Weights of a small mixture-of-experts language model, trained from scratch on English Wikipedia.
Experts: 16 experts in each of 10 layers, 192 SwiGLU neurons an expert, 1 pick a token, a softmax router, a shared expert of 384 neurons.
Training: a variant of Adam for the experts, 8035 steps.
Below are experts of layer 5 (counted from 0) of a mixture-of-experts language model. Rows are named router (the router's row for the expert), gate (a neuron's input weights, with its number), up (a neuron's input weights, with its number), down (a neuron's output weights, with its number) and show model dimensions 352-383. Each number is 128 + 32 x the weight over its row's rms, rounded and kept within 0 to 255.
After each expert's rows: "comes after" lists some tokens at least twice as common just before its tokens as in all text. This comes from a sample of Wikipedia text that the model never trained on. Tokens count by the router's weight.

# expert 13
router [177 184 141 163 114 141 129 113 157  81 162 161  44  88 117 127 118 109 137 142 172 132  87 120 147 131 112 105 139 150 146  81]
gate0 [144  52  74 119 158 139  99 126 153  94 117 127 110  98 126 124 156 132 140 162  67  94 173  75  81 115 163 144 151  98 162 108]
up0 [129 110 140 146 188 115 151  63 142 123  94 146 161  97 113 102  76 160 197 111 106  98  98 100 124  59 105 136  98 173 112 112]
down0 [ 60 140 146  71 153 142  79  94 150  99 101 147 133 130 129 138 115  91 205 145 132 131 125 131 130 109 119 152 119 104  88 199]
gate1 [137 142 151 147 145  80 139 137 174 112 127 115 155 157 137 101 140 141 160 120 129 128 159  79  85 100  78  96 174 141 114  74]
up1 [142 140 107 153 147 173 190 147 127  94 179 121 111 102 139  84  96 108 119 168 152  49 125 132 112  92 141 154 129 106 125 132]
down1 [ 73 155 144 105 126 119 132  82 175 179 166 146 157 129  87  80 123 151 184 131 141  77 141 120 168 144  73 196 103  98 123 116]
gate2 [157  99 128 154 102  96 148 168  79 152 107  95 185  96 132 131  74  95 114 208 144 136 127 154 163 157  85 150  79 116 122  80]
up2 [136 143  59  87 139 121 148 139 165 137 176 182  89 159  88  96 123 111 190 170 154 190  70 108 130 176 114 116 117  85 137  64]
down2 [159  89 121 162 177 111 149 136 154 111 126 164 156 137 119 128 190 109 174 139 151 142 136 160 147 177 141  92 103  64 176 127]
gate3 [134 137 104 165 118 111 115 107 130 124 174 171 140 121  66 162  74 107  57 138 119 145  99 143 107 163 159  96 166 185  80 120]
up3 [ 81 129 178 106 139 132 157 149  58 215 135  94 134 156  94 149 177 169 136 106 132 127 130 151  64 133 128  94 103 171 106 139]
down3 [100 145 119 138  94 100  60 154  83 123 166 157 102 108  83 130 129  64 159  90 109 138 145  97 103 186 118 117  58 165 154 191]
comes after: " to", " was", " he", " were", " also", " is"

# expert 0
router [ 98 120 169 171 169 180 184 176 108 182 163  76 122 123 144 120  71 134 110 108 167 140 164 126 118 134 159 183 135 119 156 119]
gate0 [140 155 158 140 151 142 136 129 140 123 107 100 118 141  99  57 124 105  80 127 150 150 102 138 109 131 168 128 152  67 135  82]
up0 [166 116 101  91 134 130 167 168 101 152 153 111  44 147 141 151 134 163 165 112 132 162 118  95 117 233 111 158 169 153 115 124]
down0 [150 107 119  61 103 109  98 119 163 149 132 109 121 102 151 124 130 169 180  72 169 134 135 151 147 118 122 135 156 105  71 129]
gate1 [117 101 137 131  87 147 116 117 147  94 131 172  90 122 125 116 161 181 102 155 180 100 138  47 143 121 147 111  96 114 119 102]
up1 [112 114 111  92  65 153  20  90 164 207 124 123 189 151 147 150 123 129 126  82 130  69 108  45 133 143  99  65 111 157 126 156]
down1 [159 160 140 132 115 131 153 157 162 106 143 143 115 118 125 139 172 168 124 165  88 109  83 187 135 105  95 134  80 101 213 136]
gate2 [149 104  63  94 170 139  77 119 165  97  55 110  73 185 104 139 136 176 182 117 103 114 173 153 178 128 150 113 114  85 162 144]
up2 [117 113 129 117 137 147 156 144 134 195 141 163 101 143 178 163  95 146 137  87 109 158 147 120 132 144 131 124 208 192  93 117]
down2 [ 98 145  80 143 102 156 161 135 126 136 158  87 120 140 162 141 156 108  60  85 147 138 107  78 132 116 107 110 184  75  94 132]
gate3 [103 114  95 120 155 125 129 114 161  84 109 128 159 105 141  90 175 131 146 166  93  62 107 148  97 132 168 110 127  81 139 160]
up3 [176 126 198 156 164 118 136 111 132 143 157 134 120 104  52 154 122 121 157 141 121 153 190 127 130 154 101 107 157 171 130 150]
down3 [109 156 100 152  66 142  97 133 179 103  79 155 174 162 153 118 164 145 139 150  95  56 165 107 111 134 158 155 139 115 126 174]
comes after: ".", "s", " and", " his", " U", "S"

# expert 6
router [123 109 198  81 147 171 101  97 214 132 156 155 130 123 112 169  54 165 137 137 121 109 103 109 133 163 120 109 170 113 179 112]
gate0 [183 140 149 114 152 152 128 107 121 106 114 185 106 147 101 154 130 124 108 115 161 108 131 135 132 133 164 119 167 107  84 137]
up0 [192 141 139 177  91 186 197 109 106 119 163  84 147 207 114 126 118 126 118  64 161 128 148 118 117 164 100 160 113 133 154  97]
down0 [174 165  99  81 133 143 128 146  84  64 116  99 114 137 162 112 149 117  80 171  69 162 120 108 146  81 149  87 164 148 102  78]
gate1 [101  76  98  97 138 144 105 117 132  87 160 144 132 188  59 144 165 132 112 107 138 102 123 171 116 163 152 138 141 164 186 145]
up1 [ 95 127  88 128  93 138 120 137 158 173 128 166 139 127 108 109 122 169  65 189 133 160  96 112 192 109 172 137 135 162 114 140]
down1 [134 159  56 100 130 125  59  77 118  99 172  89 138  94 114  33 161 139  74 109 144 108 122  82 138 108 130  80 103 101 156 103]
gate2 [150 116 142  97 138 138  96 134 169 124 140 120 219 129 116  64 132 178 105  60 117 119 132 121 151  53  99 144  41 160 113 127]
up2 [185  89 120 114 156 135 142 157 124 113  69 116 129 177 153 152 112 108 173 153 138 183  90  95 100 110 118 169 119 107  58 160]
down2 [137 106 101 125 109 137 158 136 155 122 129 124  68 104  87  99 134 182 167  91 164 144  57 129 152  91 109 189 134 112 139  89]
gate3 [123 124 111  91 163 109  95 145 167 132 171 140 157 133 127 125 110 155 124 130 116 155  99 103  78 127 131 125 144 170  98  79]
up3 [124 127  66  72 147 171  91 115 179 145 166 137  68 140 125 133 165 159 201 105  74  97  92 114  96 152 134 154 195 151 138 159]
down3 [163 129 110 143 151 112 126  66 150 161 115 211 142 103  90 134 149 127 108 117 115 103  95 136  69 129 116  95 109 124 195 165]
comes after: "\n", ",", " =", " a", " (", " is"

# expert 12
router [181 157 104 144  63 113 105 137 160 124  80 138 122 181 103 113 153 105 122 117  89 142  94  91 139  60 112 108 107  57 135  99]
gate0 [ 88  85  62 153 155 142 137 168 138 156 125 109 107 112  41 157 156 154 127 121 159  49 146  93 170 104 119 103  88 119 142 104]
up0 [134 123  60 211  49 102 157  98 116 125 159 126  96 166  71 154 144 128 164 152 124  43 134 137 112 146 121 100 126 168 136 147]
down0 [159 138 145 127 144 144 182 153 101  92  88 120 107 122 145 143 197 101 153 143  82 133 101  96 117  91 108 178 118 147  70 137]
gate1 [175  79 124  82 145 137 151  95 197 138 128  96 105 149 167  95  94 138 198 127 125 150 126 125 120  21 157  86 153  97  97  87]
up1 [180 119  78 125 104  87  85 106 148 109 132 173 176 108 171 175 127 163 133  93 172  70 102  98 143 101 121 134 129  56  93 161]
down1 [114 164 128  91 208 201 151 148  92  72  73 102 146 178 124 163 129 114 118 154 104  95 122  93 139 127  48 129 134 144 132 135]
gate2 [162 173 147 165 117 165 166 135  63 124 101 115  90 122 114 115 139 111 139 145 145 130 161  87 159 108 152 146 130 147 133 123]
up2 [ 91 117 208 218 113 113 120 137  70 106 144 126 127 107  61  76 136 170 131 177 162  51 128 103  97  71 134 151  73 107 141 222]
down2 [ 75  89 122 147 142 148 110 175  90 124 103 206 123  98 158 110 165 114 138  70 141 137 129 100 169 166 128 106 186 128 166  71]
gate3 [ 99  72 159 207 177 147 170 165 130 193 123 159 139 184 101 119  92  98 116 132 190 104 131 116 141  88 165 127 103 127 169 116]
up3 [125 151 148 118 153 108 112 103 143  90 160 102 139 102 185 164 147 126 152 141 134 149 114 204 133 214 177  54 111 157 100 160]
down3 [103 132 146  97 115  88 184 228 119  85 122  77 128 147 154 150 146 134 102 165  49  78 143 121 114  86 123 116 172 103 184 104]
comes after: " |", " (", " \"", "-", ";", ":"

# expert 1
router [129  85 124 133  70  96 104  89 166 132 121  52 165 127 111  73 120 149 137 110 111 177  72  82 172 138 137 130 121 192 113 164]
gate0 [105 168 110 137 143 140 112  87 163 116 153 124 115 125 105 210  81 131 131 123 119 145 143 120 140  70  81 109 116 123 155 141]
up0 [160  93  97  88 173 154  97 200  50 116 111 182 142 135  36 141  54 146 138 129 136  92  71 144 171 111 107 181 113 113 107 110]
down0 [119 167 116 206  69 135 115 117 106 135 124 131 163 130 109 166  96 123 162 154 135 103  85 120 165 184 137  86 130 151 104 175]
gate1 [142 198 121 147 102 131 166 112 152  80  70 129 108 157 124 132  80 168 127  82  85  91  79 126 114 108 113 160 116 125 128 120]
up1 [117 133 138 182 169 110 112 137 141  97 111  68 100 120 132 150 128 139 104 133  56 170 134 161 149 134 134  63 112 113 123  97]
down1 [159  94 156 177 142 154  89 144 120 132  82 131 153 107 114 115 130 102 108 155 100 113 156 146 122 120  94 121 144 117 129  96]
gate2 [104  82 104 114 141 122 114 106 149  35 145 113 151 138 146  75 218 104 110 155 132  67 162 144 111 122 162 149 109 126 104 116]
up2 [177 140 171  97 118 114 174  92 143  63  95 104 152 129 155  27 181 136 104  96 106 178 129 205 157 126 175 167 128 114 134  99]
down2 [100 136 140 138 130 198 146  72 130 111 131 132  68 104  90 137 113 186 136 119 115 107 117 144 196 125 144 185 102  93 113 183]
gate3 [135 164 198 229 119 153 106 108 131 117  74  66  74 110 126 105 126  79 149 119 150 125 103  69 131 117 137  92 135 180 138 174]
up3 [ 96 151 155 118 102 163 176 129 166 145 118 106 100 122 210 178 138 127  96  99 127 116 155 123 119  82 178 178 155  95 128 119]
down3 [103 137 104 119 101 163 116 125 172 117  95 168 227 151  88 104 122 152 117  62 126 127 109 150  84 151 176 167 151 120 145 130]
comes after: "\n", "|", ")", " ", "===", "=="

# expert 7
router [140  83 109 169 135  94  85  94  78 131 125 183 154 107 145 139 178 131 129 125 140 108 120  85  91 143 180  73  97  92  66 124]
gate0 [160 102 118 159 135  98  38 118 165 124 141 174 172 192  98  67  93 130 139  66 191 107 106 115 153  67 118 153 108 118 103 118]
up0 [126 119  75 207 166  77  85 159 128 191 121 174 111 142 119 155  99 102 133  84 146 148 141 131 131 124 176 113 130 136 102 107]
down0 [168 134 167 124 211 105 151 123 114 172 116 178 158  87 115  86 126  95  83 107 141 114 162 143  53 106 145  67 115 173 156 116]
gate1 [135 118 128 141 137 123  90 145 125 141 118 208 133 120 109 136  48 129  76 163 194  97 204 181  93 146  69  66  41 134 112  76]
up1 [175 131 226 112 193 131  92 134 141  96 131  99 154 115 153 104  90 120 124 117 129 118 136 176  89 123 141 139 148 153 160 103]
down1 [102 192 150 180 117 148 199 145 125 146 173 105 126  57 103 139 153 146 104 159 176 132 151 121 196 120 125 162 156 126 128 119]
gate2 [106 141 124  89 176 115 130 115 126 123 116 138 198 133  69 127  96 156  94 143 156  85 113 160 144 132 111 149 140 199 142 146]
up2 [ 77 137  93 131 131 129 130 106 132 121  82 173  56 160 102 112 126 128 174 133 135 130 144 136  90 189 134 163  96 104 127 147]
down2 [ 86 118  96 125 125  79 149 163  96 143 127 125 146 151 111 167 165 121  68 137 104 139 125 135 122  80 201 100 146 148 176 140]
gate3 [178 116 180  94  60  94 106 140  77 172  85 166  77 144 122  78 142 146 132  44 119 101 104 125 110 160 127 112  96 156 154 166]
up3 [137 155 155 113 105  90 168 151 108 221 108 133 101 213 115 115 152 140  81 153 129 160 125  66 175 136 157 179 135  32 113 160]
down3 [186 102  92 119  87 129 148 160 130 168 118  97 119 181  77  89  73 137 123 117  93 162 100 234 143 122  95 157 123 124 146 151]
comes after: " the", " The", "The", "\"", " \"", " New"

# expert 5
router [121 148 122  97 133  68 184 130 127  97 149  77  92 135 122 150 173 172 132 132  79 148 129 162 141 157 129 113 123 126  93  98]
gate0 [117 161 117 104 180 170 140 139 194  92  79  99 131 152 181 186 169 114 161  91 138 152 144 122  80 109 135 141 107 116 121  76]
up0 [143 137 132 114 143 148 121  62  61 171 101 113 138 160 143  89 112 136  88 130 124  72 125 124 109 117 130 118 170 195 114  62]
down0 [ 70 110 115 145 174 143 161 135 110 101 167 140  85 126 209 124 136 161 118 134 129  76 190 178 196  71 179 135 137 100 132  82]
gate1 [182 143 103  91  88 236 132 194 126 164 152  80 125 158 150 119 111  64 119 150 207 186  95 140 147 158 127 130 149 198 162  88]
up1 [137 185 119  92 119  99 120 147 169 148 154 133 120 136 130  85 125 117 145 133 166 114  94 124 157 168  60 106 172 143 139 137]
down1 [ 93 125 127 109 127 144  75 121 168 104 166 111 163 141 106  93 173  79  75 146 146 166 176  94 142 184 158 121 124 156 108 154]
gate2 [ 88 101 159  55 152 123 165  94 121 159 162 151 103 108  75 167 158 111 121  67  59 205  95 128 139 123  82 101 158 124 175  60]
up2 [116 126 179 131 125 128 198 158 175 150 129 114 119 177 140 158 180 118 190  80  84 110 192 104 130 129  89 117  69 118 101 153]
down2 [ 92 157 132 160 165 144 113  19 112 166 141 103 178  96  96 137 185 195 133 136 135  92 165  63 173  91 124 125  82 109  82 149]
gate3 [ 63 141  82 118 127  92 151 108 155 144  96 130 107 142 103  76  84 129 114 121 102 182 130 139 119 122 132 166 158  97 123  88]
up3 [113 159 154 108  83 104 111 128 150  97 171 190 148 185 143 104 150 120 145 148  95 164 188 185 195 107  95 113 136 116  76 100]
down3 [219 174 112 157 162  77 133 156 135 140 160 133  83 107  69 163  86 156 111  92 136 119 155  95 145 104 140 143 163 135 109 131]
comes after: "-", ":", " •", " Genus", "a", " Clade"